Below are experts of layer 4 (counted from 0) of a mixture-of-experts language model. Rows are named router (the router's row for the expert), gate (a neuron's input weights, with its number), up (a neuron's input weights, with its number) and show model dimensions 256-319. Each number is 500 + 25 x the weight over its row's rms, rounded and kept within 0 to 999. Numbers have three digits each.
Before each expert's rows: "comes after" lists some tokens at least twice as common just before its tokens as in all text; "mostly gets" lists some tokens that are sent to it at least half of the time. This comes from a sample of Wikipedia text that the model never trained on. Tokens count by the router's weight.

# expert 10
comes after: " of", " in", " to", "\n\n", " and", " for"
mostly gets: " the", " a", "r", " his", " In", " that"
router:506485486535487497503531541489457474530527492479526512483464513506472527550554545492515482527472491465515514517526535520566468505495524524473523518434494541522495519490494529494518483458508482
gate0:486503497484501500488459512541522508494472475488533438521531472496456492471493522553547524490515481445533485507479481487548484486480489476471464455498432489479472493504519513528497471476483493
up0:456505526515511507525474505530494498516511515520524504534506475474491493509530504527547506521529508502516507495504515484518477475516472496492504459478435480514499456475486480520485538523491478
gate1:521489526527501526522474507482502456517500469560506470470470520508561501459448490548507475505485541494534526486507433498479513523511508520470498460490549481466478439482516499511545519533497498
up1:494488491480471474506526527526504543502479533470484534526504525514483500560551467420452523493532459484453499532511547490482523511504483492502466525530504492515514555516466537496429487486498509
gate2:486486504492492477491518484528541491477453492485461505537507503475472505520496495478502466540534509453492507508489464577562533544508486534514517532486504523502508511506485488497493439519470515
up2:523515474507512525528474523467470484509496491520503519467482456516483513465486479462493509518461547552489486478471450442461486479479511460465505518534463521488516474533505484515553522457519517
gate3:497550528488491467482526482512504496476531488444490525513495480517471491519484501508450505449511503449485520519463487491492496528488509492511468485527454496474442488490476469486453474451504513
up3:496475484491503539503483502552495514519471461491555498491471520460560530552498492473470475522479492482526491475514513518502488494532540509526521469454478468492466518508509512509502545528500492
gate4:496504482474509498492513451508507473507484523519507492512484516510529531517506485490455539472519528464515510477538508468516484535512530504521522483480472516472457519503524533513505524492511506
up4:518496499525511511475472550522546524510512475524501567456509510511473485512492514490501526480497487533420508530456520551519515502517471499522492558514520461501494478517473515476514506481502457
gate5:516497495491499481523510540524497468529512532523510523482460532468523447509480480516485505563509478465536446451471496592496458498483507522444482543526499447508513494489444507484521498540542429
up5:519510503485513530484508470571513508498497522527515476508545522457520467474473472520477535533476541496536515500512467537472504502476516568496507475493472444501501467512462506510519494547520519
gate6:463503473461524467451528528493492518509483532490487491511501545522488502534473467512516501502530532467516526504485479516526496493470502461463475466489477539544452486495450494498455477486491480
up6:489482499540469547503538467533469536491534505519494460501518497546490509496472456507472508477469493492532555498493502482528470486469467534516456498474492521520503506552494489470509513488503490
gate7:502509523569446470460475466493482509485494529503485569499552467473504469508495520543467455475542540489504448500530495524521495465495546506513502487525466495505470499494534550478554509484532524
up7:491474501535500452457452475494503531527493526492499496490506470461533489496459521558481524476523504476533494498531529564508482503462506515547495502503520522547448524489527512439490504475537505
gate8:497512501491495542517526518529500501513489468477535510537516490496490517526517504524494478510506532485507499500476508555479430522417542535491505452506514521516478537497479493480493497524539553
up8:467510533504523484493572544452483525523496536481490479486460462436507499518484528524481515489484477498518489526507475483519460476448524499483472470480481505514497513525474483513518456471506535
gate9:465460487475513476487499556458489530526507466523534480495499535523512490483545518480489503581451502480524536543509490479482515480513539495462520519529501512504466477518483502471521496515491549
up9:528483505480513523496477528501501493509470487478494453486508494523523517535483515428518505505469497467495488501500511489509499492497494523493491498491503454470519440471473438513524509510486541
gate10:511488522524528523489529516478497500505483521520491474428488488513540463525487516530478472526535496509501526506478510492498468489502456480511484483514528425458501518512517477459489497483482519
up10:475485519565522493494487486486481504493462506514512489508517493475503480512511503483487499494485499512441501472449446541501476446490486500524472505509485502508519499498452495505522500504516509
gate11:511489449490549516471505483496501518489484527491509519477545525506459527511473480517537483453524516493528485455508506498537500528509532504489516547479496526512552487477502544483518504531492539
up11:507476521470498499502492470503484478484503492488490520522512518527506485477495521463491512525487525497516481483443466511515502554467463491466455489510492478449511489493519512513475504503500480
gate12:480506501517532456509531474480511458474494541517483496501480533501509503530509505545478515505509480507478455520530476509513528504458464503522471523470546533492493522531517475535487522523474496
up12:502495489468533450525456465480469487480524509494500531509491520531493517518514514503504495489513468467476442489529472511555520471538487509544507531479561549464499515515479500528510487495496498
gate13:498493544521522507551489475544500545478495490510504500498489492468510469510513483485502544518469491517493493515499507491436464498477516479539473528516525500479523458473480502541527505488518534
up13:493478504480535475558510483514547533506484522501494516519513492520504453470494540544461513512462497495514530539494491498530490520507501444508506487502497505520502515455460495529570512548510509
gate14:481526493506488518488455500522501478563569503465464497511520531477492497490521513532519504501480476520466519525477524529541553508495452503514525474495465532527470513524508542499541489513458489
up14:503467522497539472517474482496463458481492496515494462491485484526517498485479489520477508559498487490532512516523492524486481526514495489484521524499505543483499582484504462482523460488475532
gate15:480502518507491490463519504497529504452496517482494438468498445465501524488522533513512518495453533525527486533517496537508530478503488540486495476490485521475475545516463471493491453487533481
up15:463523493455520443489497505493548516496501549471475488496476489483472471489498542494549494512506547535502521498519482473462451519517500500500494493499509521495467516473467494505483483516502505
gate16:515517522496509460487506548519499527443508486493511507464513536497496487501554555475523538506498472502518490485497478573502484512463497479438478493517528514511504539510490490522483519483486533
up16:531484512464508499534497518478519527427478478468496506479515530526530488507488514498490497489446487479489495512485520468466551488516500498525489491501474545472443506477475480523504496513509539
gate17:513490497508537503491472448485483520492520474465463499468490534506511506540513474492497511448499459475541478465500468500500531497449505485495534482483516491493499463528502503502561465463513521
up17:503522554491470535486478544486502502510458522535543517525539508507507461468519540486477525476493477538487512466505494467465497491517514539500469503563502544459516503482519468482474511519510462
gate18:556503507514509518507510468469479499508524542536477471503493489530467513518492489497522532508476511534530526524503504517537490509489521501492505483513523506500480497521540500503524480496508540
up18:528500452479469511508462496488513440491544518539525511486458459483473490524452530467496492504487458513544526509487539501461471524532527555506511477494525554467508521517508506497503511504498494
gate19:475499512514469479476504488499506474496492510525546473510490509506488449534504500529480539480511473522509551470566494515474491516517519509516538493497526495534495446464513510491541522527521524
up19:523513498478471509492454512475499485499518491443491472467486460462479475519498459494506473493513538493487524530476499495465522517505493488479503533523523502484519479473465487511530516497515509
gate20:531499498483521515520446524535477490450517464473465508452520498444452543541509477502495492500522475522515510443490471514527502484505511494479540450490527481528465546447516459534530482498513536
up20:469511504490472473472529533514490488565456536515510499557500508489520486486466474531541511528531480513494526504501483426486531495510511490513485495456475501492514503526484511508524516469517475
gate21:521503492509443470485525520499485512514503508448513433473520494474545545539546513470510506505503485475462487497526503498506509457480502516527492503505464532499506479461500522494528465491521472
up21:479496516490484507476489507529502493537516554496500496494535490509453539516516511552502477504454559503486446490506502488542514539491530521494520512493502507506501428493520501546531500492507529
gate22:439492504505517506493523489529530490500530501493497472508507455471535466465493512548504518455504484480499529515481476479515512504525515514487533529514506527481492503496490479535549471504511524
up22:541542495523491490494548511497497537479506503525474445503455525513532512542499477416537478501494503523481524499452518501491484501533460522508513478460500457477531467513517522497499496499491489
gate23:472546521453471516465534497544512512515523481475468510458525494486478490521509486517489498486517503532515493454468501485516541504516487483485500512461508534502519552476530524508552483484524513
up23:520521457509526488532540527479539463492517498509531484505490499475496515491506484507488472531505492532483534526451476499521492535472515461504512487538480453499495539488501489533519554515482514
gate24:522482505512492525485526512496508520491479498522484464490461514526514471501521478450515485499494500546503493498475486491484482519479488520530545518465505505534539514502437517520507543483467493
up24:500496490482499484509481486473494519488444501531513466496487499547497516503492481447549481511492517515518492510489547471508515532475479509511428454520514478473469494496508446500493493471496450
gate25:452482531491472498499491533488484484479524497504488507520512503526514496534515531531493527516507472488470516506499460487516540506464516500522518414477509529500518514547497523509507480543437502
up25:513465502534505479515485510452504496517474529520527519516501509485486512525531491501485511489467477479512449502478444470479479509507506467500504450490484545500524530530506480483507503497456506
gate26:463504491493543501520523494559487476480507513549482471527460494477532532525512498513492467547461481510532518546440507490508458505510481529463530457526477508482474499524537495535502495516473519
up26:546459513528437465523546510512510497522496464461479476501514512517523481471464489516486524493522539503497516484464473516512530515506491524500523504486513460515497505518483515492497521529464474
gate27:480491521486495517483508506467485445521485525537502487499516467445490501485487510514469515486481514473497547471497508506486492470501465465491499449534519553548480485476540507574474556487491499
up27:504456507481480508512488519526518499510458523531537479478448495508525513532472522498493503489478501525529534486493519513505529475481487517542541447486539514539493483510454495551481467528491490
gate28:486513487455537501490528489451474514488464501490449532512477509520493525509494514496531503553518491514500462495484497495499508477468503483535504461502516422506495502525492538487520495523492500
up28:490442482556475493503511509481510504519496477437516545500477511556486457540523485522472519532523480520542486461490501492518504483524540486484508511506490493496496506494486434485552484474505512
gate29:534499510508533511480498510502522565464487486497542436515522544461529507507515537490499509518520460506492510516478501534527475473528522544528495562439535515526528516468509482475498480518534481
up29:517521513519503507530504515490475501493514462456522536529511567533463527517534482506536455496490484497480498479493513481529484440468488473524479534501532472487470482480457497457530470514502474
gate30:499518462482503461516525517540490500460547468496475519495510503472487486470491486486519478507502496495478471498494487494460472513516496535502513460490518490515523559520488524466511456499520453
up30:486485483515504516513527496517511510512483505521509515494524514498472493512477504502492542489531544530508540492505463521470499472497534559480485468489547510520520497493473529509505510573447528
gate31:498492499536500509471506466540487526509496519500466539500514546482509556491511499500486502538463478484506548518542524553479533493558518531494492495508497487498482489485486487462497510528494547
up31:500530504473551507489521537473480503517489508492476477523492496484532434534475533519515505517481498462487449463479470507521469526465471513476541511473510483492489519513460517528512481501479449
gate32:511505471506499492473522486512516478512476519506542471544517500516468514528484547484500490512511437530469501487466532484465462492480479487499502512505464504517474449495511489473483486487501521
up32:512529477510492498514516469509520485559462512488500504524554530534458523507470471517514501505513450550560469487455499496495505505499491490487478527491462542501501426498510490500521471504521509
gate33:503501508508559547492507470525502477463469485465482508492499533497449472469486518505503511527466486492509455493499506480528535495482481511510529514527520520525480523469484515524460529506530483
up33:471509497532457498515519520479497494521513525521502476446499502510563487519503503481507498462478509492505537510509481519488444517515535515516476477464430471480558480498492498489535479480481470
gate34:485440523478477496493504489467474452534512495499481513541524453487483508512440506509471494465527497465491522533508487527527467485494531480472496519525483507499506518526472471510514546489494491
up34:488518438541499498481516518493536502515494469497499490539533488512528501477566544503488475501443476437522452510502464469486496535506492464464536503489460445480470528488466528507521487512454483
gate35:499489499514470520530497474472504501501523455518458522467473536484487510488491490460480522515527495552491472511526522538468451504492480481465496561523511484462485486533504498468504479472542512
up35:493474516537486486481525498495484558480504497466470557454519544480487496516456481467548485502498464471481485518485504515465451518465502453491481532498496496481485503539511478548494550465475495
gate36:486529480487455498500503510490471482571497470499488520524544484497504530533540513542487439450510461518527475453537472493506506501536505512525519478423480535528501478486510495529542489513449514
up36:489487499478448466478478468524469519501503545496501502507473464464518532542515450533439492503500506500498494498519472464510511505465502524480475503512501489518523527497478467503476479524512513
gate37:500496528475521466511501529489492492479501467490527470487488472497514538484514537467459528483480509491492519518529484498465479532486495512477486470500459522537501504516506460512503510544511451
up37:538471474552503498507483454511465497565489507506486485514485479494449503502495488516504489518445457484510486519469496481525529489518526524539524524500530489433500550492486480437497524460513508
gate38:476546520530485463516516553532514507496502495452526481486484452452499451508465506523486501505466465515475473521539476503511488443493484475471508498502480478557465499527544527544461522515528494
up38:491524508498522490490503521520488498500533548544517496528488473504526518503523520523493487520499515492476486487493524490491502500494484513503489491498492515535487504522478505463519487491447493
gate39:518489463501525500475544514512507486505495501505491492494543455517535462501494478531523501519538509498488483509509435498512536490447516467468442530493458522545563490469507526518480465525511487
up39:487522559525467528497481484539507544514505494519524506442526595460515517500476463517516518494566487487486488477517518490470503538511488518499567543547545487470458533517504507495501523478471478
gate40:550522477496517522519482475516518470510478509520509516537496482526487499501563462554521521502479538497509480503465551518527488560513501519492479502518527543548542502540499495498532470489497481
up40:502503486498532528511501469525503488536461513575531487499499490466500519519561466518521529459518566489506457509518510481547516492431476522504459477514502511573542515537497505494462505512483455
gate41:518479490480535479493517497507511534481501517508521485489549522509543468534494521533505521514473498477538465547490469489509499506513514485453513494530537488543496476488499453530523518516489495
up41:515476491500530506513488536489508478474494526519488480518533493484481484456506476479534521487497471521499521508496489491523514500510492475527529537518560513504500476520521489514471465462538508
gate42:565517493520541512476425519491518486491497471476491520504470513496480492485446499502494477461470509511517454477502500518528500526485465485541503454469476514457481470480509489489489475522483495
up42:484464507466465527495551509556479492534509506503511487475483532483471515556526526544461472484471514509544499471507488470487488463494529527465499507525531478503516574475471533506473548465504465
gate43:499495477492494523485497524496479514479504516508486494504468506501498502504519533519482478482483512456493515464500503498503489468480538490498533539509496477475567537479466455498509511504522510
up43:532504523503496512491478495516484507505498497544496526514504474502511512488512492486511503505517495505504528520476502530498453490485493466501541498546496460469521555502476460499501507522492460
gate44:471452537508516552462497504500487512550494494475450490469471540541468559513471518488509510504483483494496488508550522483520533490486441473505468514501504490537509539496508498504504488532492501
up44:526509499523488468534492491515523493481489480555474502505488464466494467501496462529466489506526518499516495488479468496522494508520566498470510500514472504499514508510489476491501500500529514
gate45:493450526505512489499504515527544497484458540464524463499476481509546504542456479514505496489518489515503516501527490558518523465464471493476489526508529501502530512459493512554457503466478527
up45:511506491443494494527489465487524472497524544506468508511555523516461517455542469516477510498516510513469504523508545496437496511476487524493473483535513530492486464516501495486477519507456470
gate46:534474536481518499491493542518501472461493494468462458511488540487463523535482501542501499500473481493525515481453530477501519498488526531509509491440481516500498459521508514520487470516489479
up46:497470509525490494536482521477502480493502502528519517495514490507526459484495505509466499489468488441510484504463474479515550505476515508487530505484499496496507464495502482512443508527497523
gate47:491452488517510458486508539501458506495508493499505484495481496495497510469455483518489514525551508497489493486508527529556511473496487560438483530494510458531505474556499465474503500516519502
up47:493475490550459476496472483493517528530495489495521528458506466493482479476503456518513506489463531518427490479510486500564447454477501502482461504464504482537546517493518506523490487477477494
gate48:544473487493544465467484496533507506533499500470520501521501488503519540492515517500484511530529477547511495511493497483491464496524508483441534499479472466527488489506475475502506467548508456
up48:508518476521449521527522456514447476521494517510490523525518477508557482506467499527559501474512509489523527515486488481517503510511526510542503466536559509509519521480529490496469474494454490
gate49:493510529453530537512465511497468474512515521478504513551521461506502482526511525491468502529478480570507462510508543487463466478505507505538457502543453497502508492528558458485557493459520454
up49:495475502502494479544494468523505464524501460471470525457494511504517514481539518546501502488512509482508487465545511503484508487458472500525503519527496489499444533428467483495515514520468499
gate50:501502480506523510550509528479492474481476520503478468527504557451483500498539532450497504508516522509481431524494524491531494523564474481479509478519462484506513507506490481523488498485512483
up50:517485488463478465437519446487506497511525493503503485466476440545517542491463519506527490501535516462539601481497483503523506507435497517489485492514478522506484496492512529527522511512499544
gate51:480483548473511502521478487526556544493497498479469477489503497486507578465497496499485498511508529495457503498506542531470491483476462485493526537500494536536483499506496505482498486508504537
up51:467509520522523533512529498491509521453527555507488484523486494500525506480511488486493497443463483497480517565495510512496495506501529433520536441471519491508506504512490510494466512482483524
gate52:514480495485511479524449454520463460498475510494551485557511451508503480454482459437479490571502497494502487513511494527484487487486502491504522509529520519506480504524539506478470494489538495
up52:470517509503496541488503542505511531510535501495478518499503522481475480518509498479495509516518509465475534487495532453515489519474493502477521477487490494468546507468478538459490475517436494
gate53:511522515535517514516536444475466521534480461492469500486483512517491500494497509513521533512502527501481517482520501425473528461502471526493524501487487509513499464513523541502453493496505519
up53:487505478517511545491539504496509519565484446522493527536543528485516543493497500489554499476501514490477489485488479520484497488466465511514528504497524489517507476517483503481511460497508532
gate54:507491561439502497510511528518534488498461526449498508488500485501459502508509480541463466505492496513472480512483534477475510514509489473511484499514505494457471494481515511509522510510468484
up54:490489509478495502518502503471484505494505503459491530529457504506464509500502508495459474497449524526520496455472502499459459529549498466454527504431483509502523499488489479507513494493516507
gate55:464452510478477545487495510488516474500498518456503464533517517530486485505513488484521491483555510506531476509459497513487488528473517480534560498477457499490487529509466486468545469538474509
up55:480482491499533504492475498496495546499533522495531492499456538534483494515492479514486506527516515476513491503481497547520508576463456528499472503507506516520532513516508528480490521507527466
gate56:526495449476522485493508501567475475509518510534516508535486511507481514530480507501504455505489508508460478512450515513506462486490515489546508508494492465468496523464467537486496469480487508
up56:465511517522515484513482517496517535489515505504459526498484500508502504484528492475518505528494512541502537504540502501462511517534488533479473518520537545533507468534499478532544518510518499
gate57:486499498502547500476498542532478541522476535496526462497507443458540472498501509479495538459513524553472517496527468511503514502474525480493507495485502485528526519532494521548478487475533529
up57:520506530530514499471513548485490492510488514441516480520477473471567500518479542545518517466537495505483483534539477541527477482501500504504480495514486495471446513535481486568514479502516517
gate58:499489518526506475495503528528457514499476472470512495475480496498488518519460502500485453519530500539499504465507478500437487467491519488540518514519509520481466550503508468488523422534505562
up58:514477494509515577507463456516499464464481495488475487513502503516528534499483507552486503506538492517479490511515486530489523522510455479472482488500471492465545541466498499472474473463492509
gate59:526534518481529515488496458521478483458520500488486500522480486465452522511510468459533508498468514499495504506494465543471492464524530505521496470504482526479550495505506474521508469464494512
up59:500480470495458480488513546480519528533511514516520538478484497510534520501489537486515477526509479522513494519499559453523499529522486530492498499496519458486463494471518504518501512496501499
gate60:484508496487531460505488533505516461525489571481508495485536519485506497532491527531486481488498488497514489505517515482499507497516496485480513496461503520435487523522528493505527500482516503
up60:503450459540476443559491519506488506479501501507502520473527527508559462481517502464522506523494502496566529510486517494487572498511531513531480506518456542485479482508511484510513500507539503
gate61:483453475528511471528472505454501506492501504516477477497492466508491461463546518487489463511500523522500575537512507499509522488481520510543474492439516508515490496493474511501549478502512517
up61:486528486489533510482493507479488479441503500535483464491495504485475494501519469494489501566457481508484495511495526521493513516485513551489481500482532529500514502488505498510470495501514515
gate62:524520530551479466540529498523511481512545468453523509482515535503502481474456511526475506481501466512500545507496512498481512497488484532462475521430513483512513536495493525527461519550525484
up62:514512486438457499469474553472535488518533488539482520485499482499522507458456480488526490494482488484485455481505514530494478534506525476475502448465510488518468489488508475478505467500501523
gate63:479481488465507514511494542526472474507477517496532481520464513443495463496501482512510518506485505507511535525483519549497507518513534537525528482540491508476498473530518515479483505488493524
up63:506531495491486526473488510480508488486489458470490486462547447502497531498485502513516514470535532500497512524515494472516518463487484511508477503504462492503516516506483512515500496488529476
gate64:483517505475516499460519463506461463494532487479529461495524516498475509500475449523488504448539535500502450477510511464549498481508505522489505542505544505534485470486501491492523508490452526
up64:510507552487477503490502516512548464508481508509523564538495505532502497454486500494515498539486503527511518546458438501493511497508527522492461481499469490495466502466507528556497450512488509
gate65:545489505504473498504490485487495508508494548509501478478481464514491465451485504505486493501464471533511500487546474493480450444515473481492451487514482567502493502472513456534505507459502526
up65:541494497463514503486502489517512490493501489502497524496499442498482504507461474539490458476478474533519493502534453492480500497513506465487537449514487519549519502513510479456445494481443516
gate66:528514491498497486502487522502499513506492512505518517499485521520486515515510476508501497489491435508484511526456507480495477483458533493485502490546491478477454465514452473497489515510534509
up66:482511471492497535478510467470538516524527510519472487500540509450526504518507517539475498509495465482475493510466505480483515499498481507491508514523511501486520480525480515500511489474500502
gate67:512480494498485500480455449557490521458510509469491510480549496489527528471524461535531532501466481513468475461481513545514521498509464501463486519494523491493492463485520533469458509559484474
up67:468521467506484505510511482428514469501518511509481491527505535488530462499467498509467434470522515530484554507505501485520515509515467537530505474537502515494464522543481530510461487471497507
gate68:533499474500471474502488473526489483503505541478526510466521515493525468498468492507487496497510509488449485506515512520510446528501490503450520488532540513510494501511516506505520529525515495
up68:533493528512462482461515497494452480507467570509473517465506503529506469480493523487507454508477480488470479518478498524537460531483515505505515479509524498529530504482518531508517466523488467
gate69:492507457523474481547448498512455538506506502479499535514488542488467490513495471512534507538459497524464509496513506473513509498492531513533513536541507529540501497512480510504514515504507507
up69:501485482486508509494487488478509489524477504485476498483467521525481515504523491522525505509505475481486534487528471471509529483497526509513467510543483514472448516522493530499521476532452496
gate70:502469522530565472502462479474515479483487545423536512511511517506490493485467446504482539495511485483472504544509499475506588511543516517499480506504496491506475522514527475488521468502483514
up70:498511444497448554489525515542540468489473452551462475441508464463465532475533519465492479511494493487521501483498492503479474505495522480513532494527498513447517507506475506520544516549547498
gate71:498485484508487499457479523525527510487499515552476546444476529487499499511487493442518511492485525504476505503501477560524484506510469513496526490498482489513467523511475510487519452539492482
up71:533540481526527492522489481507500511474487521495515496486440532500514545470510458505455499470516565511474504489528503503477475506503504480534494499481507538518489494508496515450522490524538490
gate72:522504519469511498506476456506486506504460419497495479497515444498479503468541497518502484502524519527487497478528514552481492542504478540520514512510539487479475514485468507505502457484510485
up72:503547496496522517527510428477491553499484447488526486476499461497521502505520534510500503502479518572496473480498514534466502562483490531549525540515577502509504489556499490503511479471543461
gate73:515506484528487511515513470487507491493531499521514487483494458556528529506510479493490530475457490486519545522528484457500478491471512467478516477458521484510509458508525527476488449443493529
up73:458578448491492505513546528483498503506527487501507518486502521488448492469489476488487531517495501531465547501468544460502541470510509462502529502520490474487437470524475538455470489524516507
gate74:489507497502495494463461495470522450468528511521493472498506492488524494465529457483468496492504480495522498507458458456515463511554493548503496490549496517463519497469514512493519531522494462
up74:461500477506504491513446460505518471463519459451508488546492481478505496460537494480481536493478459489515498508490469454514474519497479538441481502530478516445520507490482493508518514577503504
gate75:479455498510518526494511491492515501480446483538522463458467498490503490497498487481500520513516498497551512498506511470509507513494534505493515525532550499525475495494551500501548488536495463
up75:442477503502534501464503480497497463507498455532485454478520516498509486547501491540466505552497526489486525470493488492516542506525519474481498528480516568504487448501503477543502453517468506
gate76:495521487527510490510479473509489481522531516532490464479477534470530522504474502526503541529522509512465464480512488515484457529467514502529462483508504506520500487481454543521525476481487459
up76:500488453515461451519472503504510465559491527482501482486498455500488472539497476534510504552491476535479531500475527526522494497493512512499480504476487475512487497489514530511491475470521459
gate77:488466488499475507470549536511507483516514488465541487495526492473530453501465532481519470533485518551444499519521508483495526514523502519508482482468546423516439468484494477491486530478469510
up77:552533518494455463533480475483513519499526517517509521468512523472509495494572489512493496500538491526485459513505494496509506523518484493503517516468479518487496498528453502500513507533532458
gate78:504485488458472478476526538446466483485489532496486500491488478541481487521510499494543457536472514473535461498522494465456520509516511468480482513489519513489516458472477519483519516487531483
up78:472504507510465459462489476503465483493479522512444455496502487513525499466516525475467481507502461473530441520486485481511569548478516472517458497532479429499488544492476470465515510461525524
gate79:531483497525503489535495473495549484528448561528532471487525497498482489517544488481498456512489533507494537487451488512478444513436487467521537515475491487466463536518509521478514524540520530
up79:523500501526554540511459410496505496496467514530499516500489427516510509514473498506507504507511517505486509513460491483530496534537511518481498535488468508484497479494497454533483515506515549
gate80:499504435517472475489508497476515517552470535471471443484539520489540483502518513482520549546505488521522478514486509449519562524506477492527483525529498512476474517505496506520497443530514466
up80:518535482493489470471504496480548544508501536507513468482438478529510467472479493499549492509530486471539523488508520533486507512491478481518498528498501490517500511489515534502490508503507441
gate81:488493520492530505473495491529489513481521515505521452540467484529478472491522486461484498489472512504493526528508488494480486459492481476510503495522525477525502535504530481510520491491487456
up81:514523510512505458503508510508521493466479497540495433511518489469530534497479527502505526483445486498497490530544460515516472480504476518460508478504530516498528517525477473501477559496459443
gate82:485493512501504532502503528537519496505487522516500474491509505538494524513510530511493488477450498496520544496459464512481479470533541497497550471480520524490534503536473529458415527499464512
up82:504514482469529474507464461475449522456498452508490507493429516459462435479525503465449522485539454517489479495502569492496494495507477510480538505522465475546512514482552475516534503528520508
gate83:485461498495477496473486525532491508516506506509516496499516492503467470490477500482492527491504491485490498470520531494517487501524528480503536494526464454528458462502515491476538534521498455
up83:532471539539468486495503477545459510510531486513519444520509484514505539505494513498522474545509500522494445505494534514476483491520470522500458452491549489468495451468550470521471478498543494
gate84:512511557517539509490538484589475480504521550481482524470520497480522530471514544523534491466466467502525544486477493496535524519504510503508538468504509509482540482503491524516462520512460500
up84:480496525496497521525511534509516515523498485491496488491508520532491495497512480497547473517482498501473522509530539516510532499516477514525471496513515494506498477538528555510483496554472460
gate85:511494512507468519491510473423510534464509464552519509489506520516509506479509479495525474456488506543447556451462454508509510493508498487490524534470524536512502476506497453532501462522533483
up85:485549516461489526504454459530498506509481477483494514468492486499531525564490472465548486487495507467490480488472519481498513518498506459515493493483480536505482449484517499501464518470496477
gate86:513505506517536478507527581544523514484494508499537483475479523463495526470492493533493504526512487514512503502502530473497524506505538525496506489541473504487522485476477499500469497478481501
up86:490488529579499467511528551493529496492484510522523452465486524479486501446448481509412480502510478471482513482470508481490509476507525492521519512500502471504503483460493508489529533492506471
gate87:487501510529465514505506506448492482458561500502501523509514488468465468448486547547520484501506525504480501487523484521497519488514530513455481473467493504506498549479479499467484516560515494
up87:475469510507521507493509487521508499474475486521471483538497525487517522542496470529478552473524487478496503480487494503435460496476484481476551524553496497494491537521536471489534469490515498
gate88:540482473505471489458457490507515556495523462518519481522539498495496472523511525524498519494519510455486487520517516491527484471460484507514501539484480502557495472515535552513514518481505505
up88:508448479481484501451457463516513509513522465492479496522495475494521476521484532545496502486527509518515488521490529459520494500513504529513495518478463523513502489506484504526486520452459482
gate89:507463459488512511528517570494457552497474497534503467475469476499481490510485481481526488513516493482519494543502527485501502458481540488472551521485497499530467496512524486518490470516493526
up89:494543510527495515426486485534540478497507471473475501491487537480541513505487525495507535528504505510515513450525510483481530536478463494550464506509471513457454496511478530480526489513473467
gate90:540501513539556490476505485459518489495565513508519485456548477526528529474495479520482421524492506481457514498520500490518519527529535464461491492476514499466464504528519533520485473488478492
up90:443536513498489460495486488531508433473508522450483499540491522504469470480523476530474518537463502494513503449510552499499493485489509547532525527510539494517460516493500497475512535436490518
gate91:535478473419481501514485492497475548507533494518489532496501495525482473504525483501508523455538468489483502531471514529489510579491517484489496504481510539533491461501489488478539515530471512
up91:481487513475432510450504523474432473489514501481524495537476486499493536554490466496478534545523519458479493473488482511475495498470498563478521498490512535513495492510483511550465516453501453
gate92:507497493530476457470514487535500487527501477500536539501502508523544517530472500544515518475515542538510466538501488514496547470501517543527550461467477519500498473515570493480485525506440516
up92:454526555475502525530516515460546517488475514465466480501512523457498551511519462465529499551501475504519479502505477486528482548416548514472536520516491510480515518526466453496470491501507512
gate93:469523523517469505483498458490519494532483530514452467476501468547504488546520531490494487491505481511508490506491509488498552531481550524476524501452481560544494540522510519469466474515520503
up93:481546477484484513494507497531518507501470503491514460498477483505525482521550475499499508504584468508492465517508503482518539554505490529503539539482489513523517522474490480535513520486517502
gate94:493537511503517509478485532497514485494547512485481538520579461484516526484517553513507516475509521484484506531530502483483480526505509460512485525488505542537493540511460486486514537500484504
up94:471502545541505532507474473472482513485494514545502542491528488519476516519495472497487497484549532505511563502468550524486514468531517504517505490511511521500460499524528503547511568486491477
gate95:495460479529475499481475479457480515482501522499488525503451493502456491531480506542492505508507501469486494505483529511493502484487470485486521520488501516504542469515539512488512563470533558
up95:503496468509453494467494471547443496492485543507563500535479512478493530518457563534493550477467484505495441527474540490478470530493471489515503515535509482465513499491472509503534487468538543
gate96:526521451466520495504463525520469492522535506505497524476522485533543514514483500494517483520511502512500472512525478486488471523459452486561524543537513526486456519511540484496466490544485500
up96:463495497489463527522525529461519509573446475507495494516513540498474539502506500499486512477500502486552507517510501491462523507522533495486475455492521502475519478509453557480516496560461494
gate97:556503520522522483527489492532534473455469501519508497512512444488553513488508493521521519528494462544499485456460490508489482555442519515516488477508527490579486504566546510487497496508535515
up97:503489523492496511569502474470485479502469511464516491466486470472548487491526515518512472496496498493498481489480532496503513526468535508477535472496527539514533482489486510507487482526471502
gate98:514553513497482508514485491554507437449490453468541523489499491497491536528502491494520464526505472528468466494511474519461506502466529480516526474486524511475495490520498524495499489500487507
up98:511494520477471484478461478554487490494477506469548507470499466539457516515528487538504499486457497536490444520499465540461497450494531493531497506508542472508524490500528473495497479538466539
gate99:495499502553505517547526501485522465459523483496505471506520501529511509535453481488520493514493469473490527477524504432536514477480498475482524460496490529506478484529517569544483491487534504
up99:517485477492509492472477472530514514484472528479452498531509497538503548515547483502449516472498542493512494500485490504484513495487528510495528547562480520475513497499497491480519538538504520
gate100:484524501488514479530480493458510526523561501502499514503493525459496517494529511497410496478483508492514446519515521528513487452506512516527541544476491527507508473505519521530551511478521476
up100:461465469538526464513576518519568510519497525488501483493481490485500507497508542487520532492477462473488476519468517460468493498479456528489445493479469482484497497510497538492451501495455488
gate101:578533479533480523519510486509476514550470514517503525488513534510514497492504503517468520504529511470556477496503506518547482480531499479479459530481476527525514493520511494545496506464470501
up101:480459449477512523492470490514520537461478481497494524513493496509516516456500490488491508500477490522490530483511469515527489490480487508546522452506483508493514517499471512497518530487520470